config.yaml
num_hidden_layers: 8
hidden_size: 256
n_experts: 64
experts_per_token: 4
d_expert: 48
d_shared_expert: 128
hidden_act: "swiglu"
moe_layers: [0, 1, 2, 3, 4, 5, 6, 7]
n_empty_slots: 8
router_score: "softmax"
normalize_top_k: true
routed_scale: 1.0
balance_loss: 0.00191
balance_bias: true
router_z_loss: 0.001
init_std_router: 0.00634
lr_router: 0.00112
num_attention_heads: 8
num_key_value_heads: 2
head_dim: 32
vocab_size: 32000
norm: "rmsnorm"
norm_place: "pre"
norm_eps: 1e-05
positions: "rope"
rope_theta: 10000.0
rope_fraction: 1.0
qk_norm: true
attn_scale: 0.177
tie_word_embeddings: true
parallel_block: false
init: "normal"
init_std_qkv: 0.0487
init_std_o: 0.0
init_std_up: 0.0487
init_std_down: 0.0
optimizer: "soap_variant"
learning_rate: 0.00329
beta1: 0.95
beta2: 0.98
weight_decay: 0.1
lr_head: 0.0137
warmup_steps: 50
schedule: "wsd"
decay_fraction: 0.78
decay_shape: "linear"
final_lr_fraction: 0.1
batch_tokens: [131072, 262144]
max_seq_len: 512
doc_mask: true
train_tokens: 791400000
max_steps: 4155
dataset: "wikipedia_en"
Below are experts of layer 5 (counted from 0) of a mixture-of-experts language model. Rows are named router (the router's row for the expert), down (a neuron's output weights, with its number) and show model dimensions 128-191. Each number is 500 + 40 x the weight over its row's rms, rounded and kept within 0 to 999. Numbers have three digits each.
Before each expert's rows: a language model's description of what the expert responds to. This comes from a sample of Wikipedia text that the model never trained on.

# expert 46
Description: Table cell separators. Pipe characters and |---| divider rows in Wikipedia tables, mostly between cells of sports, episode and climate tables.
router:554519432464435441600532499455571462567535464457512505504474478448475423444518418576424451492522521478493489554584475469486543584472512530553435547548533494515483528482499517505494454487422434
down0:485565597532479493484491500550525514499502528493511437497427513531467509492463424509529530457483502479536470487518437460462529440513543516563539488507545479540487527541509423461484504545509509
down1:466476448541510498499524476501505540523515470444479512552513513455479502483446468445514552486432453511499464542476508515499398575466480450493540521492458520542480457520486551475485490456633526
down2:549528458539469528557515498548411553495451455457558549453521548560494540451512499526512423461535492509517479473542430478485490566492510517580524448521502493493482460508488452477435472458520583
down3:486492515453500460491507538498544507530574570569534498503485553472529497608501517524462541477501467540501498504542565458479485463517477531472493554522539482505558533510539530440473554501474534
down4:459472454535524478452517498470526538482506541510592554502491488482558442512578460512404503468525561504512466507500550460486519559523495476451499440521446494471411484493518507500504504572455558
down5:523488494442437500435483508411557518468405493507530456511458489509491523463500473497514477525477435471521518458538482450572552527506493458533445541499456446494447490490485530535504549567452549
down6:477538558520487495527539532477531545564536503502474451532494486498497476474520492509506498566468432460549493556565556502505462525504468522522541494508398484505454502505526514504511483538562599
down7:496534535485510401487448484497584539444512549492505545535484493491511502492503503452555465567568528381546497462484431573477492446581473533570440450537457556471515354417521448483587484457498540
down8:493427503498512508473478471511561570469418479478501509548477493486506516474483485581588437553456509515506553484436534505515545451541470487542563526483422488529501565547548440542455422534474480
down9:558496484522543487434498483534468491529519511605424469491493504510442488485552532472456538479515509448469468470432492469515510453515502475529509545503526553531470474510447457443445485538534488
down10:431451530472588514511420444517503495453464516489486554502449525469461526504462458515510531474493441532535514579497540459462496568512469461557526497530501541548455498455505540478610421503545529
down11:507492514454435469468522521497488521511506530516472435526466469486542465488490483462508489489554472484441501511586568501437492527466486467443518546504568530543499512516406543470473534504476528
down12:510511558476549469576489441521472498467525445497428477488439515481517510523478473462549523505514502506466424541471520485463468515502440594508454487514459520494532446427586526529440495514541525
down13:496520490519503465528477511475497515470538461500492386380515469494518437480535492548492499531495495502495412485577605523573461503528518479518511528493460517534482469453498488541511529545499531
down14:430481510507474487621593475505486550424497464457479543482480534523485490462405431499545525436474567495554462489466531474494466522512545494444439542514553507450514539483508493435450510502486466
down15:490482484480575485492465493496511463553551478523514512548503541601538480480534558564561525476614540438444458505453466542545522506550442474548540520492523463495496526535433498386529584478510473
down16:442541511480495502448499420471506501521464457465505524556459433526499494490503485574534523504529399501453529499447528506539499471469500513493472433469492534520546531542501540545535493394454455
down17:478540459501512508445444504509448529546558558517459578536551488459448378520517392455540465507519469499524522459523550485449527478524504600517518495540455461535548494402469517475492544499465547

# expert 17
Description: Determiners and quantity adjectives. Indefinite articles and the adjectives or quantifiers right after an article, e.g. a, an, great deal, same, much, small.
router:545501434460479493515527539493508516524466450526495465498496408472525442443480518548482469518561437447520521493493488498530582509447509482498490513535559623481472582495440540430469474471488452
down0:491504495509471515497537491567469562516545539523501518526489566556531487470509505466525502510551526499451492490430535539464483489509403490509625494470497457537509497504536551476469491508499485
down1:585535460423508599475463486527422508456461444414534492482551496550541410483455469443554534543440557487462523487481528560534558489489469482555533476525475417487500444513472473527451567532454512
down2:500525490430509491469503500458495519459533524451495492498497522428504493492527536449445414464445609521544503433498534509486461491481502495527443516530527533455600489482517535432545542514538483
down3:519580440549482520451520445504500513462548512526450512506550510482517533542550485496541521542582466477554511541450550517453491486478530532500495379449468549453497533532502563546462585521490496
down4:518479422552561541498539478508491529514542538506471579560510503457407508550469437548527461531523408537505473537468442518466427506514484533478502465480531498530552507492541472458488477480506571
down5:539512474523458481496544485482580536494538457466502516495517486569432459515500511473540526509490561513589490531557526526444485534457467425508585462536470442516539472475470460469468522557525489
down6:489512483563516427478545515552477528531547468514516549469531484538478533487511538424523557447551458449561512534505616523521420470559434463485578516542493477501546531478482503538481468530532498
down7:421438581465467479473493540449501464473477531444556469524512474493467549461499505531546463491471536555532516549613468497496551519494542488438579500504558471518552433444540494491482524493511507
down8:458472536546498528493480482602529604493497422557467508509500511502535528440498513494479498480508488487443490483477489519551479470471471504509480585441437568491506456505451521454494478464448484
down9:494525581451574506503448499493501488473495542515475495538543444548504557487488474585524533512494535475530498522431482486542538492489444569550457421502487513444560533512516461471529502534525502
down10:536519508487410539485453438512491502498419463482487522511601475492410524596471553504537526489556496517477531528450437485536491470467491485435470479509464445479441525448511525472531540469524506
down11:470531497547479524492520542484408461467524525532445493546510543511523494508434453510557451511486491546502486524375442486550552468477462521523502468493554482530490472538482515446507505457475498
down12:521480507493539514468487481448486549542494489535457487389511473487529451481490446490516502562538507476465471457555509473493479483458526524555540500564514597475530454508476508475467504450427492
down13:510477475421430452509518578412528530531449507503531490486567517481442575506461539462566505532463552489538491466512459523529511522531470495552496447497502478495467442522563555553463553559551561
down14:462512474490531567478471423546498488519452457483462450487514416528527451505518416526447434522553462466500518484427538447457557458427477481490485480605404453499474492485482416490551496501510488
down15:533374503604462560501564521452494522489478545499484478505535418435486473561478521474521480492559474545531418569495496492513461451513567496541529425472525423499542562583560456505556463517545576
down16:506618476558533531535462489534482531525488532562501489525492583524539515457497499531478601477443547548467499506431473437521555483479524560452517491515504479494489429520471599511494607522450427
down17:500506518547504437446485453505483513513514486526527521532541534513446484482523521499518565538524463543428501579479472477543509494526504493523422435523556528512492543468492523572489534531480471

# expert 13
Description: Months and dates. Month names and date prepositions in dates, often after on or in, e.g. October 26, in 2002, Oct 2022.
router:528510505507409474472475524476541482492483461493535490435476496488465514476469439511459486505515471502499543580503426391527517549482554499484481542542512509492476562452511577525499435415508483
down0:484486513544546486470491489467499511499445523500484498503490486464503507567561479569576422526509508462535516429490478484504465467548488489524496468478492525525427495431554433491525476392447493
down1:530507473498558553469525466542520496444503506483510495476502551490511491498504591482494442399524463482472473540559473432525504463567509492508536525504484454429473572565480523499518519447553521
down2:548445571430494560502396447529425503478478503441493490528558511517490470524445472613483541458494480499500499559454527492503543556475449537419439581507485576569538511504469509467488495434513530
down3:500493527504552469483500396540503523489458528476486529477595527434496484436436447489536470486470553477546470506530499488488547636482521537536540447503463597551462571473523503540569488512521568
down4:445554466464534516563474481527447496518467519426502498501516425494479521481477492421455476479581486509470532423494528516437503516460553472479486548489468449473525440502569524496526478461509485
down5:584539554525531485514525495488458477585497499538458414514510491533609514529492496465474447510572493463488468455534489567501504464493510534466483570524509561566529538487491443561446489547506477
down6:480517486542558506503484597582517457492479448443503428457481475498469530476536479533556424514509519484500494481468506574590481459497485496520477478534470433592472475473472483510502538508519464
down7:510433455522536466476444528488474526474586524452494547546475554550466519418524522485521591537457527542505556507468484453535514525559454471533458405465459542499479473569492477454497532453497571
down8:498424471487500446530518527513532503541531525516512492467476525516485502422514516550494470564493487422460496497592480486496526436546485505539554472478542550538526460522473466513486510503478524
down9:519534441446539542489514474510425452554457466461479453535466484508495557472533545460526535501516435459520490465488480524514514526502511548520537454554500546485393500478481520474587447436539441
down10:493515468483547523503467513481500491562512503583506506445540537506487467508516467460543537524485517520445524427515472448445539438563537553511458492548399477467539522461484573549444516503487531
down11:468513584539477445527540498459464516527470457545550477518595509504514554520473556450465506540442523482471535525476502538544500435460531543491521412447579549530441497505568523510530407511533479
down12:496521496554471487497529542522550522515437451544458541509546540453508528494481496474527507497506424542544558521514468449555522512516483445493513490491491565459484540546473491458498474471480550
down13:442511499481521468503478506487454456520538471495513441523476538477492558529556433514520509515471508579538463526502552528509486479550476391577446550483508492550539551511402472562535484481473506
down14:515585533559497529528459456537457487477453538591487494463513529531532527450492497533487427506551507454470481568423496506522547531482477524520468569480463513441504453488516481517439471471447495
down15:494470500488468517506443524493491468486498516544478464530511504517458516512505520494475503545494512509494472500476530485571445388496489530466543454546513522469484423489494579525541452437460473
down16:492450453428478514533490476538462480542531440512526485452542479446465480485478526522499518516508503446498528467519571502503487538518488513429442474493479458509509464510496490441525478494552483
down17:588439588471487419530508506422576523510480498461541529470504481533497458484513483466506465511486417539570507501557503504493465499511462513472517439502498503554532498548487489502529568512555477

# expert 16
Description: Determiners and possessives. Articles and possessive determiners before a noun phrase, mostly the, a, his, their, its, and possessive 's.
router:550518466461469487580506523497533476500478465492497475488481483465553525460523489566473449513521481402509502510497450476527570508464553549489434569486522599587433547437463531504497487453463447
down0:525493464522431565469491453551474463458512482499471474461527461417518459513502511454516440480495475528493494417430544508503520532520493470483456531480502573488460502489416523559486492478440524
down1:408509505416504491491489516436511467468536511476569493486546432533540545523474517551511426523423524505555399463614541538518474459562529494498499487544511571561553513527472498468473470455463531
down2:512536460515491485571490518512481505462476523570544451541445513515489531534533444520436561444464454524480511485467530535527420606453500479541588462446479553489482536485425464481495419517535481
down3:492515532438511517503433460538510464480469483468439533528522570570568509478534481484452563503505522453482555353563519461534556530578462526476510483476589462483562492493425487514526501500425447
down4:510488467567516498470538479503539479496555521505509441539459491423427491461430465516537530508463484406483509551574484495506392555474468493488480519414443524491485629501541464507496412506578507
down5:464439506504484501478475561557467456551530514559462555525500391487491442523422445447525462519484460478534486535451435554476475495485520488451574516522430437489535518478495464518529513499519500
down6:522480560542560514531576512502520461490482497427485506515512472451520504487428456459482490495495490511453434471599553521565454498495472525492564543571426516498501559507488519513492454559476479
down7:559464508549513528525489445470458506524546479404475535440567424485522521564582435527504464541496582519539559584507493494559514543447496563517438513522572480485489449497501489498467521532469497
down8:547558499508546561524426490449582460451504542490455541531437493547540466495528408479506575425547534527469488492552464475596520515472527500470547411488502493448498457514497594426510553496542488
down9:532510533494520482497452442518453527535467438457581530519431452499480466541552513564547435528507518517464510472455484522484556473521488488596610529512496564499481482514519542487479544571501490
down10:514449472433491509525424516456519456500475525534456526568510462524473524541475554524438520505522484468495552469542502497452448547456492453470450522560551436482519555499469500505553518451573511
down11:536560525512482491462542438594487465558515454517470523471564475453495529482485559535522506503482557548480478558559519483580422499510482485501372573503499543430452442493521545510452525482497506
down12:468420500466501459516489538535515426449491478489622504520462574555518541517519502530519509445473432529544503506524473474474515501478445481464557542526489483507476533451506567505515509496510468
down13:565552457471493568497461463468488515546493498492573543544521454475509552508540523440486493486495464538541525465454469538501469496548417514440517450485539527592533501457481432482537468449475482
down14:552596506507508441466493459465589538561523495528444490503474421475492498484475484511502467545473517564533423504538563486499496483471488546466525482519468491526524486523524489516538536582524490
down15:509567507517500494489457501426502472435478586469545447436488505505446434598497453492541542415507489555519550545542407484523461550549508497553481545485499491450493489469516417562436564530549491
down16:465493498548454461569561477542557534521492507526431507516504547458493458476561511432556557478509465491416559451402476466490502443459506488442489453499583522444474454528461454521519516452521488
down17:472482545469491489466507491520481492521553508528594481409489518489472465486577450565525550460441505552477438515514570462533498472539521461481499502469497471484425473502552448450429505454461500

# expert 7
Description: Table numbers and separators. Digits, scores and pipe separators inside data tables of sports statistics, chart positions and results, e.g. 0, 6–3, 77.
router:527539490497374466531486591403545498537496465515467430475477499480529475476536475510471510495535445512532501582544447497490488638498572467531459499477512487488490555485472528464516474450473496
down0:447467426406558507454494529519423467526542564553463474500474464534525470459523551495508479532456510478509473524554479470488534565515416516468433514544418536537500464511510532474552533532524487
down1:463586493477457575488558461462455446491478433450440437550485503477541589596521486492491502493456512468459510466492530501494468472534508443481539513527482563506528528559540502543444495537488526
down2:458532451531468507499499564462493449491485556595465516517454500533508505559571541477479535531488583548529456548393486495459461486532477482535561501490467510494525542494507457522548536518519461
down3:454507488457489431479527503532566594478577470527488526497494473534401545422545464507494589556516549621466382518556520489495481503526496524485531459496475518518427460504499484498511492496451527
down4:476490528479501582488541613501502553440457501528522480452528418515476547495587444479491447478451423534478446524499548484479498492522512485511471563484429481502470573485543444493534588615455558
down5:476490442553483505532437509544535479468464530574549489502523509511508549492474556462468519510570561587482537464451547465451561494515517479484446404496467499475568506513504491465442461473446539
down6:489546491546473586509593426492486527538555575526470543519506524547499440514522507493539525568580518572541556489496524515499529546537438507477570539493506493444504477532450545457513592495431555
down7:532436420522504517539447553492469506480483480451533465459421449457504455442460461493596528506472512530550515539553550459506489553526476568499543551478452455485430518454495458511452547462526546
down8:551510508550519397508472497544468491406419544526552538517527488487465548596446511566509544504427500416494522440481474467537559531519494543506532484509462598513452502566479570505467472517486488
down9:526533543547491531496490491507506553554474520438430516406480551442454556466537529471543545438526522542488548506485556472512504486489544495509483497434503501487488459476499536482502531464516538
down10:540518488539411548489432456485446572547609498554464501478467546481506511501465521464467511461438450525484502530468504471505507492437545576484492493477514532503508493617534513478418531475562455
down11:526497440487473512508486509480471553507506478491491525528458477466470398461470465522507541466515501468510468503484504489477464469517447471435507496501511545540460514509514477477540390514524510
down12:460566515453498534530502395514411498408531539498545508514547522581460481473534587488492518545514484550464467461529527519460460571468493468561570463479525464517496455482531577537549539450427525
down13:569476589506540485517478463512507501489483512474490524464444518511572538472549432448482523476541503389517548438451501557507447493500492561496475520492455568496490430522490510524513572408561551
down14:467530451604539501475547475457527518528530472540486432517521562481529532514525495494490546508543511449477468515520476509549545437516539456467512548516458512525453574550541358515528498458488540
down15:517509499537420456491445529450496559506577393493468512491484538575526437511507537473511514535500435521525556546540557584510494523505513451475476505432521474512475521506484449453500474481488476
down16:467529515494516472520514544617557507483504510485520530546568483433537494464524514512465517513462566549497484436473550477551488472537448557543402497477490500605522508546546495572551484533402499
down17:493415532458530519474518517505476547504471486585487478508548470507515466476508510541464518515520476481484432486529542471478466487498485490480477486510477556540506496498472476475463491468500534

# expert 55
Description: Copula after subject. Main verb right after the subject, mostly is, was, are, were, in descriptive definitions like "X is a museum".
router:512503443485430488488506526441555449574484471478519462491522483478479414417493438489453516416557455499588501494513454427508545544427511429485500499546520491517447582466471462501460479508488421
down0:426515452471600499473554462538515604439488514527476471449477526476495479531537461462477447535477485546459562475499491494529553500486481504509441523467480470439490512509533511530549514548484504
down1:498438519527492556558501488540508465451510469453528482553539454457544495500503466459490490513435510565531549479468536477478468492443508458523513435438393444477516560516519521461503487432513477
down2:462470456454518462441498477558461526484538501470478465493496591484490514448549479494596546448504500535535534519587535526450424519532566532452568473527470516467447504553453551503549487556564442
down3:534490534537432466493478491507476598459521460515461457511543462504519536548494432452413496540460482497440555467505499526521585529472517529546408523497437486551495454479538559504537465543547446
down4:541514479491535490437450529543521509494514486506551536475536509451489490463440506490483545451498519456504460485467439544505476537510503474494500469519474464502585524498546517413519501579424459
down5:534506493581499530520565518554486481428498522453533431534499511513489531429551558501494514503506506454473395485455500498544609506475526599496472500478596507520467456494489469544492502531541556
down6:544476463493460553470544404518483561553495545587487475526512431531472454429518435566496531485376425582454439474426482485506520489493468417497505442498502465480514479446507464461520452473482509
down7:515562456504487501472636520526509471446409562458555435494576499465430510539445468494593542477551501464473486559520487581503469493436514525543535480501508519494525521484510458452516515523492441
down8:488473520521531484538511495523540538520451532507547436518544454463506549552524500513449512553534496505488507485553503468486497502511443582412500525478519489484470476452524506398448492445487492
down9:501479493577507543509533539501561442467443553441528509502518465536497465484480446530500479507481485441475455555501550460508419473553520495474481450547494486588546616496490535536548523522529468
down10:542542514493504478488416490486539497524545435464581500467530497544471530501539477506515522534564472546466473498498493492512477576489450499495477563464506540398474424499515587501483499409449523
down11:480490465498518526498455453554449518482467476548494503552515539480534571478514433475417494515437474487512510456473554479509556510467546531455504469471465514497533480550531474461533553510492498
down12:564529504492509381486495511508532638542519534480486502433451484531468438525530460432509503536474559513489452460501536486456464543508534507441494523523512456425560475480495497499469518492504541
down13:411515450500466526467483531536526501475478510492505494521538542529574490547430450529491456547488506445517448479490535411518461492506509462555490541595494519530453507540557452542531549481497510
down14:517525465548480528467463413520483553512540525450478496509458448472517480511458507520480453536471548490475552576545584511508590499548439472487506489502445505450466481470520501511506554483492495
down15:561488512540416472451469558473537540515520438530572524510548493558452457510526515480476436403480456544532449515462496511512515545529503563487519543501495490474512461460458530565463583464516553
down16:532535486503505502448556538548494558450523415511505503541461451519469490495448506498520512451522551491465463448515495494451589557542485531482428544529475534544442483431534453490486494462558456
down17:461437448454490411563467507491488468528450483482504481479521546480539553554518573543512519522447478483500462472443505444568450516498425466539562532540562419541563446510529475510491589548567532

# expert 22
Description: Subject pronouns. Personal pronouns opening a clause or inside song titles, such as he, it, she, they, I in "All the Things She Said".
router:519493440506432463470491521436510466502532470464537493512503447474530481472468441592466475515557450398566465589475447530480513474493500523502448549534581557569483539503456482481439518506475435
down0:478503464508466536453502514395510456472484493446537483525540420512511488553459507456491508461536475512473446473524469471511536536486474530517468554499457509491477487454475527496509495451574475
down1:582517490487505509528508518558509433549537517503513550506441453530451435520475517506597454498578523574530505457537438453495562443463550553454504464495488548472463525526511467454400498475507446
down2:478498505506554517521504488443479547526456449460449511514486505484536432471500500564511481476506516538500464504594538518593486510531496501528545562561438421537453425482505557436599469531470529
down3:483528480461493491446478482469526533570441524466495481458538521525441477545528461455489545525526462475508434573450496415482544484499422472503513429469546417495548475532447456478572460578507559
down4:552453538543512483507489491496504489536486496573477533536463502542511554437521536502520574559522509438531458512487504550544533418512445420493535477543537572507454468495507515518531475504475526
down5:482558514523459516466512516565507570531450471533426511531488570513545506498503504531574532520485419542521560574463502474452474487572460472457550487507592536483481504397493551497505531411454401
down6:529469484452436502501479484451432516460524486512457512555461512491461434545507496541535500529481537479526530499491428574493448505453465484574539538518467489537545520493444527474468464471440562
down7:483529503454476535542563522498534581524494503494456490514504543538455492509486508527444448525460422486486526404447436501485504529512506502450491534453570498510469557537594475431390484464495489
down8:503492511579520454473461399445479534464479462549443499488546514553513523454457472526509530543534505488481463472481453542520481498508488487536431521535506449503508500503481526522423545459450440
down9:499558495546474481462490491472506483446552478528517527539544508498485459497501598494459516532461501467477428530411481447539500452529481455533554441489493493564482469489495522511547461524445536
down10:499551594523517445521517549488510568486584494516495520444484478476591530454554475436459563439481462546537502538457510470507460487502468472558472506497527495494460525450523499516503501534521546
down11:494488547599535562579518581509479557447476512517537550456498451471505496459540524507528502478444473531505537480400557479525595517456512466441492467493570537560443518494510490426535470464437500
down12:505482407545447461444476511515493504488464521538564476490563482519502505488468517473490523486569487556423437498561545438522500521508493503517436451509483530453473528531505599411548511535536537
down13:507488532473528473511547457450494540603496443459503450528503493517523555537445550518499539470495459541465462474521530482481468504432513510499475525500493537464483395553530487415437493477478534
down14:547512465467545474463430568486385446446466520456455498472531499500514566445443498456514498490467522521495568502420474520429516469499447474514505558525520497470472491446435428493511532503492542
down15:484505462490490499520471569538507464483436497493580506622476499415530496496499487555472522474564511483485469508522416477589543476521461480510484560533465481474474493489439501573546503509480475
down16:509449566458535430488496566525414496532491454476522541569544523503481491482435490539466450560415514487480495531571507444473568527516508395500586440488489517525468522523533495531459463558550531
down17:527571556549503420514401482507522464464441443450499458458571483600473470440489500522443510543572481507448467529493468470535505545507457545539542457420546515474423495530510467540500448548523495

# expert 26
Description: Nationality and institution adjectives. Nationality and institutional modifiers that begin proper names of leagues, wars, teams and offices, such as American, National, World War, State Senate.
router:481514419447481458506517549515516544505453480525512425476463465417591514474478514513470405511512461434511474499505437443490530512467533551517483518545541534519420515482504559492498453494485511
down0:552486467572565504476493491582499497568497559477509475459476505517524527483481433455518572481469426497481510533455482535481498482502422597595520435511513470545471492547449500501445548491525493
down1:429540533507480459492518526472500538578525426496501524502476518479518468495482547466475513519531482500536493464440544508541501421517478540483463454469546569519572473426523460474451436512405450
down2:488430548612509483479498576491554491477537535498520480488459566533461525474471558531430550412462449482555477504515490554480496534476583491519575478501573481498524484527481576435526459489501469
down3:506462450521536512539510525454496536561490436513465501467508564481504535504518500452472472426477454529446510429514515531538561563440605577501497534560517539443471524516499470431529521483474510
down4:479539531492444539457514512544520433431500474522413487434523489511448447457500463494524513511507474536416545524422433516549479582480520502517459510519551509433540484531522492511521485557497544
down5:435517454467519494468504487513468531465496510539479483548517472447465512522468427558534514531491557460519480502422446490563473444504494475499527439498401457486462410524504554459488528501441499
down6:489511527564485547541514488526486577521436500490467503474501459514534506561490546527451532542493452473466496471462550553503499544500505591546521500524465454488456497512551588525576489436516496
down7:507544528449531620504501436538504558435457509593465537486485482519440559467511504527465542548536538462413530448438493460501455606456484528489450492421525537482492517577565457424503501459525530
down8:497493439499497466499542519439494429454526478502485478522459534503463502499456511552539500536580492482486415497512551535422500550461525483521490490523500429460423542462508490461472495531515462
down9:519546542513511558547494493492504520491521481654485445510468472511496516477537543493535558507505464495482496485466519560499542486441554535477535553487400577508534488470532528468426503470447465
down10:479497507490491481516558525454477446550521540474536556525495519552510531416541510535455470451547549542462544477557491584487516494431509573532434580463503554508512497502523517529461476487502479
down11:474475488526528436524538490470456489456493519553491512467491479483470394541567553479502477442458467453438479429503474556465537504505526470528456412444538520464558537499499465463562502518494591
down12:494547492490476489526551491479531498534498415581436518538521480515534579385497473532538539513518485531470478473473487487498517530565561478510477500442482483480481529527476526475594505445494444
down13:456525475543501449494579451541511485471547456542470585436531520483479549477579516579549517575531519449368499484525530485497445474376522433467425494501443460445498473576489493564506501444520446
down14:560464541423517491495554537432520507518488429446479423490495487511443500492510547500509476518513523453450433462523469521472573551470453444405481541503454483445490534448508529535487451555406425
down15:492571478531494485519528541466476482512516536560525508507550542458545466498465587507526579490525411457471474531507455457441429523459524450459557532539542497497499472537558510508563540516445496
down16:490473502545555484505480520441415511513464478472494553478513521485521515509485469459435553531454431541479526497486500518499515517511516476442531485553538554569500459499458575519552521515470485
down17:477532505580466512467497499472468519533497527450494463507516523501464438482530450542526572437480499495467576500540518538558501575546545517515445455510425468541471536495553544457465533488539559

# expert 57
Description: Heading and field markers. Opening == and === of section headings, colons and dashes after list or field labels, and words like See, Synonyms, Career, Plot.
router:485528507464422477570511545444536480504511497568474471479510451473525524449463451520449432571531489444519543580545465431426496569479496434443480566516535548569447483462507550475521468430547423
down0:443525494400532469475516463548565432511547470501494521486618490424513529496469521487513544493466524445537498473483500488499526493509422512511538537509561529539557496516513535487517509566427522
down1:483436418536547469542501523488490511526596471501456559421437476517481474564574441528508517569569535537452539499571512523560453480450491528495498509495475529505459536480524534411521535555476450
down2:489437459557395525478569518487487538459539564464477564519524451536517565491489465472514433533513503377579482531532489512487506581504433452435434497483512446503462549519575446565497517521488518
down3:505533552417494476486485507517522521467519446528498452448467526544421473455604512492417474461483489546532446478541495538469457573450578479523413573495485417434495514457546467582527487498549460
down4:504471497480460525482549420537557481506572535493475466465405483508566454499521557581532503455469466552548538475458546565494474519541485496487523514503496483541504513567516501546497512505514481
down5:445537501488412517487533407526560512477484544500489546548553540497486460525465519534499475530490469567503481529559484487499459471566494442483542391475612453505480565478445499453613512488495515
down6:497444530495519462446475575531437544444559546481540571471517539507456489517505543555529437494543548476458571537526499505496518518602438477552451518450484558498511539453575507549541485498505485
down7:519540518472535562460474525514505545479513478504524483481453513546427583459470495534480477535506495481480466468482458499496514506496551576526483552517481534471532447457527489486516491496552401
down8:546511443550509505457464555562424549437491470500458551516505477488464533475411540498507479469470468533447472508538549550484415486559479491429505555494501503471435474546506529490499463452489463
down9:514523445483520454436483476528501528480551584553535484520521502481463421472512558492558517579518611538516464438499512491516498486544476513455478536455500543518440480489469493492463488549511551
down10:498549413526506511481542557473500527501466516485565469561431602545546450533501478598474548527524493467486587475451501496493445448551480497462407461517415450472542497473465506518524484473502436
down11:453497511455419477398513483528504468421482470487626482493524540524544490539520472544499423504482515528538488453491476505539489454494555523454536478522590559523474514517487495519518523528527470
down12:609521507484440560533519504483411538517559457513507477491511478416486539432519580486539485459480501488534519503548584480509535499567541491505475492464561547540437487519495454442412465516540568
down13:542505553478474542521490518524453451585482575543477506496541497517570474452504461452518576496499533400571484457438554521467579434513530520448427523443490571518496549495517482524531460493540447
down14:519494502501430468534465504470429448507524515487497479421465482500540475515532475539530476457481539469432432549502501476468457496562463454473470502491463484565459448485512490530469471457503526
down15:465516492528517474516467479507480550526425498463540436539508483535542459522529503519536529542484433542479520481472530561483514471497469509474530499514491471600525558513506511534561505403493549
down16:470471523473566446492473514504523496442521509527524488481457569527526486425461542553505496465472552487503523555542522498551522526504475521518502508453441462549534513437495495475557489607472488
down17:555442496474487429419519505488423554481522506508458475448406534538459456490487517521490458562546496523447484492498492509582497551496521503531498509461464525430502568486540474495478503450504498

# expert 47
Description: Proper-name modifiers. Nationality and institution name words and words like other, various before nouns, e.g. American, National, New York, other publications.
router:502535445490490471510516557486520532468475444524476440458454375484554491474479460557478442528545455465520500539517442463507542512487491544466465535578563550493490499519483534477476496492502507
down0:512508440490563490484506516483603532630479451503481527505464519541491491562413467561527606511541425496467502501469456508552557496457534447550506582520482503529537422520532518518488535511424494
down1:501551521581500474427467588462519450500579551419467447528484468535485522468452400448487436514571539538432500534511503532470520490471473497564546531474511570566562468528532531501541485486551506
down2:499493495582462486529427514477426548489482449535496429473495461476550482492503526493520454484505553459532485513497543540545502560547408554490465498530490429548557528451602517463552537521510501
down3:472510521508420533557511567517538464464515466526502466510523531449504449558513492527471524495464509504503502487542544539473454476476532576503510508489494494425463544547573466502504448508476546
down4:529539448417454466538497535480493573490457431510510531527539536475473560478519528534462617524500518440506528460499507498567558524498475531511451531536511417494429506455478468474496486582523482
down5:529516484542465472510493462422484594519560621568536491473466500471512498490509537490494571453478467490477544498522544512515484431514466544456547494531512502527509589513475469491475504491457495
down6:435453545539499445500505484437507439470469532509511527493492453539516570509523550458474462508495427550523509507440495501488573504479476486518470522486478537461551453512507438508515458517444522
down7:563505498408566516444455519454478524492475416508511500517569486466412534468442543493484448464474481557573422527482538466522447521490534593484564487558551462483510506485495478522492497536485513
down8:533502432515469480529470436525521536474584469556441440548531437500495531573521441531529466498531439515482535492501463512488526414438479507588474524519513535523500488496526574451515439533445445
down9:500471557552475476513472442517507501529436492464483467572547463487463500441482490488485497444505508482530463551555523484477455553556531499561574468479502627476505474480459513364484498508435488
down10:553494445566474501510462505479484467544526559359504493474484510475502483506468498504472510453435482437531567484497507502496504464477565537584462447485465554533531531426484529470573473565486458
down11:578555442515417535542502474429446470499515566516473471541459470535521454507484474406517505493473565470539499559487530552449568500535555482444523492445477506518457535494491509532518506515452507
down12:539482561492484479537461444541529500523414484552517498466390503514580480486510484569503535552460577452537565567457553488458517500489430485560511562463436447539536443541496492527536467581484485
down13:429472493472535550443512524602499419597494516455510476565571458489452548521460534516577533536491498539515477466543549586492501482498508461450441455446513502440502474462513483541463454413520462
down14:358493503472448564536497462533452446587538479484461551544514536544436469460549485516498513502497464464450532545519510451536527479501492489489465469407514557512482538462538456516465489437470497
down15:517478473479464449453474487460466543433522537514481486490563504457542441506523435548511488550520470509451503458555458537523570519509573564530489460502541514496461463467482514489502460553476533
down16:513505492552529460678493499506513487527548473489507482426462491526534502492497494455540482458531499440494518555482450555476487506512518493465514551490495479506498501465459529403516496388485528
down17:524610546516501450508563489503554603521461466510505547503465516493402490530511537519436475542565504486499501575499513471495504535550525535531394532463502456535532546529557483489509521519538550